Below are experts of layer 2 (counted from 0) of a mixture-of-experts language model. Rows are named router (the router's row for the expert) and show model dimensions 0-127. Each number is 500 + 40 x the weight over its row's rms, rounded and kept within 0 to 999. Numbers have three digits each.
After each expert's rows: "gets" lists some tokens that make up at least twice as much of what it gets as of all text. This comes from a sample of Wikipedia text that the model never trained on. Tokens count by the router's weight.

# expert 144
router:521460524505479511543474422546476454437556547451508505481445495497479476495472519454468495628567535488461473496533466463450536476464471509522517507582423490541487509468563467513485503537499508454542524502538465466545476502505515491484457446438490442455457433523466439421512423468488534471454551521515471510547454491554589489523508594531510547546501474588468443562526472487453501502516
gets: "a", "i", "la", "o", "b", "u"

# expert 53
router:493511506537432556471473473424557549522484426464511550529439534580541512428589566446565539519519488546486479511573514557577554465484506507507500493535500510505457568473482504522500491465543465489517506515505516539542493487508534497511492471468488506540505506496447616452476505514466482489572461484506459460514507541477511514615515506483457403458558544563486460487520436442466512555530
gets: "il", " from", " with", "and", "am", " a"

# expert 20
router:451616543459508546474473480543521533475468502552554429491548533490568498498503494576568514578537432505476493464550555584475532551553506520494528531469572506494494476507518517514480533509432526580506465546527556527504567468545493496431500538484520473490474554481516453501494505493462494472514472469443524519443571536532425462470502486534444564438435477449480464482535511574451471464505
gets: "s", " |", "es", "en", "ion", "ne"

# expert 70
router:470438533451484569444560503456470495475422465543517508466504474524527455529477553518478551456568529534476489536498563532486499533573559552532449489464473473472516464544561489471490487577517519502558544514460494570546482552448539546496570534554557447455477478581478487498523524542459494453540458504466496535447530518517516529521514459497413575432503558503541496483477516438444454429462
gets: " |", "age", "ment", "a", "ation", " was"

# expert 123
router:483416446436548534463525602499487561508434445579471542514543514449605533456446523522532517496524483512444510515503532545532530556538478506460507550511500523477485437462501506536494517503529483495520491473434477548456496569521479460523521497462494575483483498462423544444445448438470482488525471518498435467386512505460439501475523508504447509522513442512426501526457453475484524472424
gets: " and", "-", ",", "\n", " with", " The"

# expert 131
router:533549471530473512472560535500493489534557576502500548467603553470428580503526539502476534468450451430490547563441472460524508492463522462430506508447429473498454509508504563557524504520598551505439513526465469493504532470491503511513501533509480567508517428535458490509535476548554500497473515579534485524451516528462483487422457497414575455535485516535482463402495484510483518460468
gets: " K", " E", "z", " He", " Ch", " F"

# expert 54
router:557491455548474454505535512490432442448530530473550489453552461504447579488580456494468453511472500540550527534486497490446484441511537477511561539476538519524475557511435483510495471473528495535424507454459571505477564525524421426471584468523526484526542536523488464561514545453495438423530551492531512573483519520450511504522540409506561449498480474470529475523556545486527443445476
gets: "ia", "el", "ine", "ad", "and", " comp"

# expert 4
router:514513491465470516491433437532459519471559516477437519480497485514497513556513524514456529573611522499492571492493426524456518561478526557532512456571503441574556494436421514496503572549487496492535495541516430483526473451530511502521460414506564504544496517445556474510456543543504444493452506520569431560493529498531448547552484489522544572513532520466537481450560505531475442524484
gets: "in", "ar", "u", "it", "y", "us"

# expert 37
router:463495547524443506511457496485532542532521594494559514510496515511547521471405527546530493449487496456489493478510512552554550405447481492509533576476541515502520544444357455391463490481509480534449477530449553469487537543507521520455508564532501538577511470469506485533480533478483505478484469499492467557431548480525513426453510412498460471484504565488457473462490529459559490476512
gets: "al", " F", " his", " in", " from", " W"

# expert 121
router:529510550562520439520478527445458463504514504455494506447564488496553503504520520591484477511454490552555529490472420449493501487561459497483533487513478532553425492517442484545484480477501447474514508442527563471424552565479458522548487604412504464500505409510518477439518492552518519497546543437536518496460570464495509533484487484490501593488513581472486457520579530517532553453541
gets: " (", " in", " for", " re", " on", " con"

# expert 145
router:485498522512497420469498515445469522548447459580487555530448458492557524513493530383557533534489525504520448536445516531492522515539557501537520558488464546485479542501454492502478488536516520496474433477542496415563547431482536471494541597506543547554435452452502485479497497498485524457485465444545512442449584525552540520530518479501547477468473450506510479609519509432491523473440
gets: " of", "ation", "ment", "ion", "tion", " ("

# expert 143
router:544484547464548448475522497511433526521482545460485522494446448485438447566452478426544571466499487494481447461508548466515438466517532523519482473495566529522561442475530559441584500515459494523478483474450467469473477501484500534458524504496491493505480425480481440553465540569462453566520525522582483481489455500524451565479568553502546526486501509457408626487531521511500451459523
gets: ",", "th", " that", "op", " ", "T"

# expert 149
router:527449539459493566479554555498499471539446600514469563493496510527447475474416486464535503517547498532433460453440558506539560424495454550432509508603503486522513502450503555432471543498505489431510473480526562460514486539535491512472481481467498503570463492455486547486438455492448553469456486522531492459431534538482568490472545519433494497528537485501440476528427418516519537494478
gets: ".", " and", ",", " that", " which", " it"

# expert 22
router:474516485474516493466512465540505441475509554520418520543511488455499533432458458530530468428495508561539550496560474484534522491496435443510535538434513515488439510493565503507539437548462416472469562491487483477496506506535500472443537550456455548563453543487543499474472590522506463494568517412446499479433533609522459413446498558520531472498510506531516533553526489513457485563536
gets: "s", "ing", "es", "ers", "is", "ies"

# expert 137
router:515508488537510527540433508495521440554488530455432468547415411456480493553514391566588488452462499449491517462471495533406498532502431549484527582503467486492482551511466491437557460411460478474510414505465501510449506539483522482587515507526579565501497532519440537526524540522548519509487462521473465489492441533472463523480550508532540554450502513521552497520517493494503530494516
gets: " the", "ed", " was", " The", "an", "The"

# expert 114
router:489450432449545500450484436511481533506517434517466440558464519533525464524457504505498551525580533467513506484524468554493482559462456502450528520514512552489501543581484427520550456506431496503490516527538491558506466479517538514508486486442485453461505521545451524492425554494475490578451490435413477534545469560549427445573511503492448478575491478501481564530546448505459446510590
gets: " of", "p", "u", "ter", "i", " the"

# expert 134
router:576588513550447538468522487468414487577509524467471515445570493475546474486510536434506505488487466490457541536495488439556424570518476443563460508460450511516544527495470478565531491539419465481515451449489496541469470459476448496472465511516566437450486505515521548493426450462463532503539544521488560444580512508472534540503458506532499547523468562491485469448539515537517551534574
gets: " ", " (", "-", "(", " un", "–"

# expert 78
router:524446514440539521537540495517479532522502480464512473492476509459468515493504400454514539458526576447514435557554485533451434558492523568531494501432481467452511497524521486552511457463524487465598537466458494560494538533580492532520511475489493458500572470580526502497484503496473534499455475521473508515491486479535499479513432392469523601570418485448476550469489448573478516498431
gets: " 19", " 1", " 2", " 3", " 0", " C"

# expert 115
router:465491441499425531500451505451538435457491468515531454436499490551462462492422554531517474428482511489511475511554516476471459558467541454461540484451538454479519437504509429535442450463402546500547468500459494552543535559466474511530522493615524485505611483569513499561429421530510571513502474510459554470471503485489503566515503492527498503460503550501500520506537541476498471449479
gets: "\n", "n", " the", "g", "|", " |"

# expert 77
router:439525445512536494486519439514484438419535532534459553476495477492461560504456419521489434454536505502541527572572468523527454504433429505560482571523472432461537482464559469473555463554449451512506560462489532490522549459494413556540502481534492488582448487459564511506494564564534511496518511452452494440460476567495435467441501519465498545494494476472491476540526487542498485465512
gets: "s", "es", "z", "st", "as", "ers"

# expert 88
router:485478525449488557515521549551489528539519487505517568451466498534582525501538424518478482555526575589468463460526498547488578531505515534478443517569490513532491512531508460512506467451530449537533536482525455506400483486505567476474473513487567460504541474529504575383522521487419535492529419436552533447494542448527523474484466539520445504516541459493532494548481453504548542541447
gets: " in", "==", "===", " In", " at", " by"

# expert 49
router:510495524435483538428542522522501566573470471479474506485483449483540473455481523490530512464497533467437486473534490475557492473577471600526466506461482475496511425531553474439474491582481469555540484589531453509500462486562483563554450477483491582447522505526577499516440510520502543482508592500507535480494496470547487397512493526492478502489505485415467569482559467471469530413517
gets: "ing", " 19", "ch", " that", " 18", " 1"

# expert 75
router:550416426513495539509478554486434481468504576571568474465524465462560521438552463511511451479491526510578463514529502488453462407509505515466538510485522422572528510454461476497487444465459488547519520553499545456464496515510524480484568591542586520495467487516544537510438440478506434509554524488439490433472517536446421487466494464464553526486508480480516510483525495480557557472466
gets: " in", " |", " In", "al", " (", " A"

# expert 51
router:488406493498448538494476472525514485554470468469550451492443457588512533497488493520484463450548498509505527514546526503532485497559584463457518516453504523488455518491485440461426468550536573511517546558395472577553494555390481456526530548512512528469506484512499526599494522483496427444456440463505522508467459530506434482514528489552445465479533474503506479456489540450499525415470
gets: "n", "an", " |", "c", "op", ":"

# expert 152
router:459510551529562462522532478440456487492484477553519461526507460569486439560457428461453505536494438440506570507507533478469444499435524519522519528537452465458491482510535514479486519554494520530521565510541490445537509478526519490579450437563429539563438545477470505487426469522530419483418504568540462547566450547526454470479503545548536457512519527530571493463556530511466455498515
gets: "d", "t", "n", "k", "g", "p"

# expert 98
router:484544556503523535436429512521518506490568543467453550517543449498485407535452556505560484546532557521420451463437549461560487517515429522520468455565563508509518500471524544404517534526510461455501456462448553458543479596480530555486518429474542459490458512438482518461470463539467548568502492435552441478455530497469523484472485507459469471503511507505501518528480517497465464566532
gets: ",", " (", " and", " by", " that", ";"

# expert 148
router:507485406444422523545499526528465511481518481530502541469538538569538542558526515530543481509498473451467477486495472582597457496494468484435592447528541477521519515486545506572476484506509555527496441462502481601463535503491474476524539578494433512481489537521561556426460499472485554463484486436458560426475481492468496501467542517513444457509489507571438499553470487486485498523409
gets: "\n", "-", "|", " \"", " we", " w"

# expert 155
router:524487417435487543545575498523529529508499452508482526401469480510476488475479474428452521525452491435518523473442441551437542480469418487479562479521442535546531436522544462541538514502557545521540511555581442585500432524518527505503506474507516499449513503495487477535448509503478485559473458503528486465497505527492510524506401521501430474540590465547464561552525541522501526580519
gets: "e", "o", ",", "an", "-", " an"

# expert 132
router:564587500541477493471511468519501498511486507430480458499448482473532508494449465426444478471516485476522529547518420504534421534503455453545489564453481607501576473561481531473536528492462499496450504452453442524474516438499537467465504513502471478389474485482538485523473467479425520563537550515510553452524470491466553482502478505534538557546431549475512577427541489539544476486566
gets: " ", " p", " re", " st", " f", " de"

# expert 52
router:531464476496457521547493461461548461473534483487468547435477472530502492513529482517531483556438498430481441520512502481530495501459458444439543612567559540533487521457440460511459491508445543443582479467525553497510587459460505411472572510548480478500478465530497577580446477452483486496534463477463527456504538534411529440518563526475522483479537516527450452473511516473540551464520
gets: "\n", "==", " as", "'", "===", "ke"

# expert 80
router:451480493480525503445461547552530470513451434543508479519444479587601470559537524479487452544518525508464506487476537482519458513500560513549522465470445482484482461491592511469418483528504545559504520545536455448540483580516548499481507489503522490463458498512559515456474509531545504563522449566441503449475484456538445569502429533504468450487473390540541496468482442520452561437503
gets: "n", "l", "t", "r", "m", "el"

# expert 57
router:552536494571445543452514532439511453519467551536427509460509505525538502442505555408538493416512464509526494577515539515541487534517476487574493501497465552492505451467486466596528469519473456521493531425496459466504537438514510457475501550494521457469520423548497451450460433455491429572470569534499519468509501498451535520487583504500466514499484530520442511516517522520514606490583
gets: " ", " f", " c", " b", " w", " ma"

# expert 119
router:532515471559496398557492487475557527477538587532493483456475569505527489455600501501491517478463430470504497558552508468499500517407533480432491488519413488551487551521508533545503488453512530511470537463598506515472518476529441475564483533505562500556480481531541448520524510517523499451459507430446561509430510458485524538534487461546471526490557517492529452487500577419582498494526
gets: "ri", "it", "on", "ol", "vi", "ci"

# expert 46
router:468494548493447456509515491472515613494528531469500438571509521530505535515534537547497580512441470454521502527455543455418564501461539586483480489535512492516497477530514554578518549418540491552469434442533449491488574523553485494496563477521444532528482468502491476422504471546467568479498485455503463468402533504484549542486486518595491567547478555492488490493533514450497538484477
gets: " to", " in", " ", " \"", " was", " of"

# expert 2
router:450497493554506507456453464455564481513507436512475466528475474476608414507551510506492435452489498489503424466443474511513508509524487493500481556514500524499454560532519464545513470454516540493548524486530517496523480470453595459489495503417500495474545464561461541462486508487458485554449473528509531414553448478422526525518502591523442416493583469581523470503521526470522589453494
gets: "ed", ")", " b", "b", " f", ":"

# expert 133
router:474517443473466563513544511467486500520453480537455506473481450555557485478506499527511535467507505510537444489549499555455494462535588516455527519491479492558486506436509481539498477460452445535537576504467486541419593517530493457494594614531510481428519469530522539487495470440474495542488475506428546485396523453465432530472509437540435523540520452466495521488539483502473504456413
gets: "\n", "y", "==", "===", "f", " =="

# expert 99
router:528423512466491474460506451502568445475498535556443541509476514495576457451568551529486499553501515581524494456442465487538536494511506477564507478472500506504500494546506470527481499481406407451553492436577466476531477469562483440490512545480519489527574454431508484456499500412475517528466449528475501547508529562470532486516413555512498477483557428525543483507486491452506604532473
gets: "ter", "ci", ")", "ity", "land", "."

# expert 89
router:420505553527458466575543535538483527551549547500499495518540537562457446471502511433461511467547534477455474567545518483557431504454517461508504525580479538475524488497504541461458543456558537513527416557480533425526536460425547578521446450419445488509494511505528433503514478486522552465522427565519495536487508518555547528444475498512536459446451520491580489472514462525518492475497
gets: " S", "S", " F", " P", "C", " G"

# expert 30
router:490442458482482493565461505537479409485560550538460486505522519500479511481549514490522482501590489464583473455501507516476449483568474563487496447495571565551436518523452522541507487494492474487474542540553469467509515421493564516495537467509505517494506499435507447546500483532568503453463545409550497541500524502460518483530560543545579404486527459489474518498519517384494493441420
gets: "ia", "son", "et", "ive", "C", "land"

# expert 6
router:468499509476501577527505539506515481488512546534551499489532486545496565460517549539548438485538543488487461432515480481424456460521540537460508507458494479532432505508519477519486496542532454544490484502476629443495577570448458445492550594524578470502479480556570477582496467514504490465583550519455488503458488494509536452506504486510495600453444461441482540491523549564483456473492
gets: " |", ".", "ic", ",", "–", ";"

# expert 33
router:518480533441507489493461569557512538456471524499493532531480483408518447461494461519495520488499516454484514486557512612454553576502464530471508523434524551503542513496497457564474513527496493478478560487409423484414574488583406598466467500551527531502534466498572454504532448469510476527521481460461580530491539520540505456511522461500475501527473536485438564519461530496515501457469
gets: "re", "ri", "le", "la", " |", " a"

# expert 41
router:465517549521429526484483430427564525543533439462498511506470517479552396435510522480527479479546474528456440560453472588501527480476497508533516479508487530538482506518417444531463463496467429530525474477518445542564460471485562487473417465493490398525496492447459528434489532496446492555501536456532523489507502509501526516545525526513454526594509536561553559552555478530536482539524
gets: " ", " de", " c", "ver", " con", "ge"

# expert 28
router:495561466493506500532507462451414469540568524508537533519490559447497505476503511584476528527478489481455561490476461405549591473543429519538480522539486501469562492473455490514450519490591509511442447583522518442547496453486527516550433433500539504468563505504514450486548427498523484487487451506545501576458519454411497539495525565463545516533502454512478543469499498548526506548440
gets: "ur", " E", " O", " D", " I", " B"

# expert 48
router:560523527518504570507433481548485512482510520598493537446498544584512536483501564535477465513464431520396470522552460527495495453576498469453450489451431579562505504457480524474512548514506532548471470466494458487496484454519581537478497473521496544551540492498555477446523513528462459460567542437563443459456496500469532513486549482498526521427522503534468476513568528427465470567479
gets: "ve", " con", "ive", "ence", "ate", "ion"

# expert 83
router:534444493515431542528519545501494507492425493477534501482430548400553473515506493506483500474449511512503515501543512608489475588553522536455536483481526479491567503599467486517551447394437519481524573524480477576493496546488452497527533524566565370513497479502440485471545521523468504563518501493433526505490530541476483507505537481479494457477481579481454534480497496491514445456484
gets: " the", "th", "w", "ad", "at", " co"

# expert 73
router:533493555587468458495423498483535565518528495512555529476511492449517547482451556528516571436414489529599509566483529468543545490473527394507505468465463533525479519542465533505503459487529500484514486446519519473508528499430468408512449517527455560425506488460502542583524532515534514500513470427515553478501519429448522482471549479456479468454507532582486431495481510459565504527485
gets: " in", " ", " for", " by", " at", " from"

# expert 43
router:478467477431518501534529463507482559451542444482507548484498519477471467476527500439462514518544604497431493446509506541476520508550505444547580547484467461480566560515490518552519506487521529567458535493451514461506493469410550537434456528493493515434459463526467548427561457420499524511472402534534512452458490541553534457456495493495519552443529565518574545490487453512549507506544
gets: " C", " B", " G", " K", " U", " D"

# expert 26
router:422527506493530538501457477469549498505559499550487500516509452503485473507421479453494460565504561478518522562520482502512539557542479521519501493531467553501505544456497583493413472554383510462526607570559487449539510471468538540548516450530531505448475544461523438519528481529534426561463446462519477559466543490484477484426534517540536543466518522457555545481450438536498488497545
gets: "y", "t", "k", "st", "in", "r"

# expert 130
router:510484447451516538461481548491553517536454507474449418516467528522511522424523513605630509495517500497494520494497495560514568482519465488512539507448416527504463512400543507514527452444531548573517472495508448599435524546498545528539528535522496496483470452495480512508475494521475571516502447563445405496438459544522552433479518452504486450501466526455543516481495516501529498480467
gets: " the", "|", " The", " his", "The", "-"

# expert 21
router:495459423486551510536553541479502495486486509535515462545553462491592505511483441515526529484530467470515463451521511537389496483556480553537514540450558572486498505473455508580474426502420495524514598539531498490451514469509478429469578587462494500477533525487508554495434493424532498537465416491493534491499525537474446483499550425502492520520458453471466514538478434496467491540439
gets: "k", "A", "w", "1", "im", "2"

# expert 38
router:490521534560497465517562497486485467426494533523515475518501493569452566487533435480449403482491494562489486484519476578436461464485514451508492520524508467464484554493469441546420446503498536600484568477490563511455501498560462449480480495537534486464528471595563464510551526497501447472515575509455465549497484539512458464485466477533489568570465536435514517501471598506507470473565
gets: "s", "a", "d", "la", "n", "ot"

# expert 29
router:480494492518516516454507451562501530477481490384433474469427510515460574493492489470448509555509532464477582482502548543456469520474471581540525511541491481509519541488486405509520476543531494494444545565438401509488505527556448550473460460538499565496471469503483466538534435485457494573571490523468487552486497489544446479587501526488518502585518479463454493579499466453442484505523
gets: " a", "o", "a", "e", "ur", "la"

# expert 84
router:484487484479486529527454488513448442520498508486609502505442502519518478513552496538505529554539525571478519491501511464539495522528490536553416495526458463489520427459506523473455483416446518436556501484504469526489512596478534529457514499467476418484506447447466542386533466482517502505474449475428474434448482450559511570573521494531444557500525483568473495590507462512501491533434
gets: " of", " in", " on", " S", " de", " for"

# expert 23
router:488473484457468575437462459491537572505499447429485568503454478489560453523548496539481502493550580544501469463523499592508535447458496516461476503496510540597419514512468458456518502532507527480479494491517490485475489495531646509566515513455519465510492462501428591418463545444481476552512518421474484506475436536522532458474483538538475494505512453544477475519528508519450543534480
gets: " to", " the", " with", ",", "ly", " in"

# expert 150
router:476546506445532527544471490519481417531460478448512512497453496480561447478570499474436413485532496541480487529487482533569510496458525467545507486557483477445481441515510445535457498526442539493568564530538486519524487554476563448443504479460519479517527465579486518447563495482487512556457453575495513458520421493523472537507421589537420433527539443527514492518526435508477575514523
gets: "s", "n", "ra", ")", "te", "ly"

# expert 65
router:505499443419471583532510496462536508508494546500488495498498495488560497493559514522544489617501521517433507483550517568492583477525412542546456556552462533610486531518492428485526516463501497483575495486482457484418500443582559523507515524470466502451506488474460539489546534478474505458534489490524467441452521520513540485527424513484464468537544473482460441483521404524432536522511
gets: ".", "==", "\"", "'", " |", "==="

# expert 82
router:476535542531581460531522457536505498538493428539499538452489495527549549473581481459485423494475557482553566468489485544463422534455548494549535535506464503494535419543544548506496504516500542460460446461506492480510476517509501479500502410519532537569580549471526449487514585505464511528454536440469520567584446484482500462485472521458504499451537441555536461518439482442431476478541
gets: "er", "al", "or", "ur", "il", "ar"

# expert 81
router:485430554484573475546533540488459500502441498534515475571492562461483505541480529483525556459487496503578466559467542442465486542516470510571435537459470502502482556549544459520529537428449500495527481515531569509470510460512476479526545563456429449454494564501500473482425543511489557499442534469524449539520585439573502443500541493445533539501469441457497525521445459463435476555529
gets: "c", "1", "2", "20", "5", "4"

# expert 17
router:436494503471464488483506452475510517466502465442507529515549532468471479503534509522496526523552499517503572545512500568570430577518550527491489459474465478477547546450485423484498477460544535567415545468475500442531530447491500548481474462549463445426505454457516475469491499496434460598522494469468516560493443518526511493471547515476512445534424503491434554496530592606532568532508
gets: "th", " f", "l", "ch", " h", " st"

# expert 45
router:538520510423570540522470535544523473482482540545489546516442422530536448503453511545517451573449508528480468507470495488486530528484509534577434508518553500480432428483458482449538555539428442447511486453481463501537502558499587539480500468482456532489486570433466494398534564570497522554497437502604521504504528519485538539485467512518444558470511439533525482516484512483457527497508
gets: ")", "ation", ",", "se", "ne", "\""

# expert 79
router:548507442449511498491499526501495511464503537510413487481469514510543500487528523581507505511502520469484497499527453508481434452566511511496596522462534519534528500446424470442493450485532451560449541505463423589543498503474507423427588542457536514455525542538563537519513507495499465467474566511425467433486417517480482542501560467509542502528616519521557566492513509518509536542499
gets: " T", " K", " U", " c", " N", "land"

# expert 15
router:462504440460532461446543506564487556471581538510471504508564514461448466489390485494484510521493546542537476546550506495487548533542496486548481467498516478451437478448571499455423499476515483583462561498420449488503519535452530574446504472476482428495559500475493562500565512501525507549471418488499495465458508549527515474466453521503501494432528512439527558578535490510440423524499
gets: "s", "z", "y", "N", " Y", " Z"

# expert 56
router:465431506485478503513547464475541482455476466571476478540486491455545480544541561537437467548458437487499441520410542555494566607462552473561502517537486494497565468497503536547414546422522531488494504447506541532515491467494536487480579466532479490519510465524489494450498497505423555522465481511482415494445543492508512558463528515595555504449498576462563485540548480469486475492493
gets: "t", "it", "ch", "re", "y", "ad"

# expert 139
router:507471537495489486483437491479544507491480457481514495535474474500595486466542520473507454487443495563546457481471510509496468504568520516515535536447471491442426508532474459555440468503461528567536549612488447502563482520489564415419468532488474554476519490542550550454555488455455502605479478554495533405488450465491469478491452562542502466532496471512519533500482448490533595490520
gets: " c", " p", " and", " C", " B", " b"

# expert 159
router:548478536585464519470548472492529537516465449467496514510554553472465484536451421506439456471503489508504464428519518578462530567517481506423528499509532466500567479506494455557518533511490555469514527445521519460461524525455504510518515512502579488545461562485446496477483432518497456511495518477530551546522496438507476450482659501531520515454473542476438508488481603583524487439520
gets: "d", "al", "re", "ar", "ce", "ver"

# expert 1
router:479537477514438407505576479555520430454537561525509456496512463540514480531521442520434501462523475474536449477518551563483419477479512419495486480533549491510440514464507485568495439494566541585518499521527520423507447509513518516513417488505517518424497520463459482488511469523572450472415533508482523544550448501476463517498471431537475534508421551455571548530527554506495486543512
gets: "th", "g", "m", "c", "ch", "h"

# expert 18
router:436493493472448541453530578520502544491472492554509470459563437552472534453516513551489511506522428524475516422478555437475498443508520452457474529483529472513427459485599491558463488503573495557509462554497545525457521513512440491445470537450502498446434417576468538518596499467525488388497550522459526512468519479487508477504523484524473553493481502491586463516471470471534525499459
gets: "li", "a", " Ma", "ni", ".", " Sa"

# expert 40
router:509447470510505527493498537481459454476524559572455486539553508543523498460505498442526520469490539586504460471553476458502465446428455499461529421525512483577472468527502476524508496523476447531560500481479499493495451533600447555484515519519488501479534483502517549478508502497491508512474559484458563486469457503434469386522530388417447541544461564547453597546538479507499445513473
gets: "\n", ",", ".", " and", "s", "d"

# expert 157
router:450496453549482507525516476535484464504575504522466506463556489516541511421479517443536511453505443448470500454502496454465481504507505518567464444490458472491564460458475505601521506491506583556521500477535573507460490559437465451462524539516501553543502543504531490482435436416603537452525523456551518550516420496494448529496431484508503528501536487503449553541431542541589514501509
gets: "-", "il", "li", "ur", "ver", "at"

# expert 128
router:462513500478475466457490568475478431546470525489515460473454466465507524555534447459488474411486485494587477434548450505459540488553518442500512506564527551483516505499488468467430512472448560572489490493406561540483488491519529467482572556553582511496583436541456510520494436468514481561498522583445499416445545532464505494466496477518515522519537479470521588509491446509480471513478
gets: "n", " S", " A", " the", " T", "A"

# expert 76
router:528505538457493531537533562455554604507531558490555559501465504509466492492470531525451513547500579533477567544492531478537507496499583511515478461492443472462498516510513490511510519487501516481468481517463533499527552477525490593478515408452528445527533428542554429448579438457498514449580454550527457540468541398535545502542502539494474511556505439479432445514541484473512488519535
gets: "al", " A", " E", " O", " I", "A"

# expert 27
router:523480496512554462533504430453438542521539474493567475528465457515491467566466449537553575492466547490547556521464414455434530479492497475528415548544544518563514545569510518416497489540515556485462457484495467483473509558406543482506416460555488526487484587525499533543464521493521535496502556547539425465518443505517487471496528473455435494521469507494493482555558510480542466458460
gets: " of", " in", " to", ":", "st", " for"

# expert 125
router:493501504528509489486420509508562550476485490434486499535480426487540484509465477506532518463479458505441552467461543538472454507495493475502455494433531544479551562516482427558525514462447518434517448583475424523575469563486512445447540455498486458440514464511446568484524513538516474573475446559430498509545510536534454589505506574528451499515503489568497533478549513476508607523528
gets: " the", ",", " a", " an", " and", " The"

# expert 111
router:465443499432541465512501584527551511532537459508524477551474581407513623507535503528470483496484488474512493544556476467489540574511498470436569488487474517485577540436442486561500427542503474412460516490468517553460474499510471528509554565512446509517484466476507471571520456459410493527561447491499501458453484482458487504523464473508527474544445495483461512542494419482522493441480
gets: " |", " a", " 1", " A", " 0", " The"

# expert 129
router:456534449575459437494544508553508388514541488511484467524534474547469562495515440518475459436455498587483463454487513482428450483470471459495564474561507491467474527437483486500450472482496487576504505522483573481457526534496519446466537564461567482525562536591473489527533512484545437497466525558457458520520508490480465512464524407461463542546479504470566512483516563553540456539497
gets: "s", ";", ",", "S", "sh", " on"

# expert 135
router:487474506445501520450441480485592553573485526457518552553434542448580434505467522563499462523553508431540499549547547479550560607565492537495497482463508562481528521493497440482534523490519531441459545420518492517477494509485493572501491512454445474513552498509466462476484445494483518538539478457463541461498582476494474462562523550467533426509503475465485514448595490530509483466521
gets: " 19", " 2", " 0", " 18", " 1", " 3"

# expert 112
router:490572537541573460525518460491434504477474439439493470481519496568524490518470440471456498596512449485495533494546419488434543496420495558572510486548447447478537484495502492494518564582483520515547567501533492466509486488511428503566487416563529490541540522444527429545483573517487470476457554492541475522533488497479492501462508555510526515465511522430560436509415490457514481496533
gets: "o", "re", "en", "ar", "u", "ur"

# expert 50
router:491496502534421479492413464464530540547537451585449458486473468548504419518464571488495560522445520570490502492472532485500609506483486537483471472507494494553504477510528433421462489491548519560550455513541459513492486529581542565593487438540477492460452514542510476500397449518533576534526519476501456475480473505479566522558465488560461477478456493503535496549546522501499494533505
gets: "t", "e", "b", "m", ":", " is"

# expert 63
router:529538479484534568506462475510507495532479463510481509550495504543493411451480568509529475562510528526456440504524461459522579549453566526507501498547504490476484470516458558474490548466468535471517509401534469514559486509484538526518450415469428521524450517429573500458434508525489503534472474442535531473514467498483477538411478575490458490505521391563551470523469509427443432466529
gets: "er", "ar", ")", "or", "r", "et"

# expert 154
router:484559539484537447489492463465508448459487498506513485514467482552416468551493460486447493560443438464531521536431550551451510505425504492456492530504499450497500418549500530473502534553503480466500584553532536530498465478515453487550457445538518504521551574463477468501468557565557417523484491478485498570584477548489474464478510529430555430437520511446508454526437534456515529519572
gets: "e", "re", "th", "le", "ly", "ce"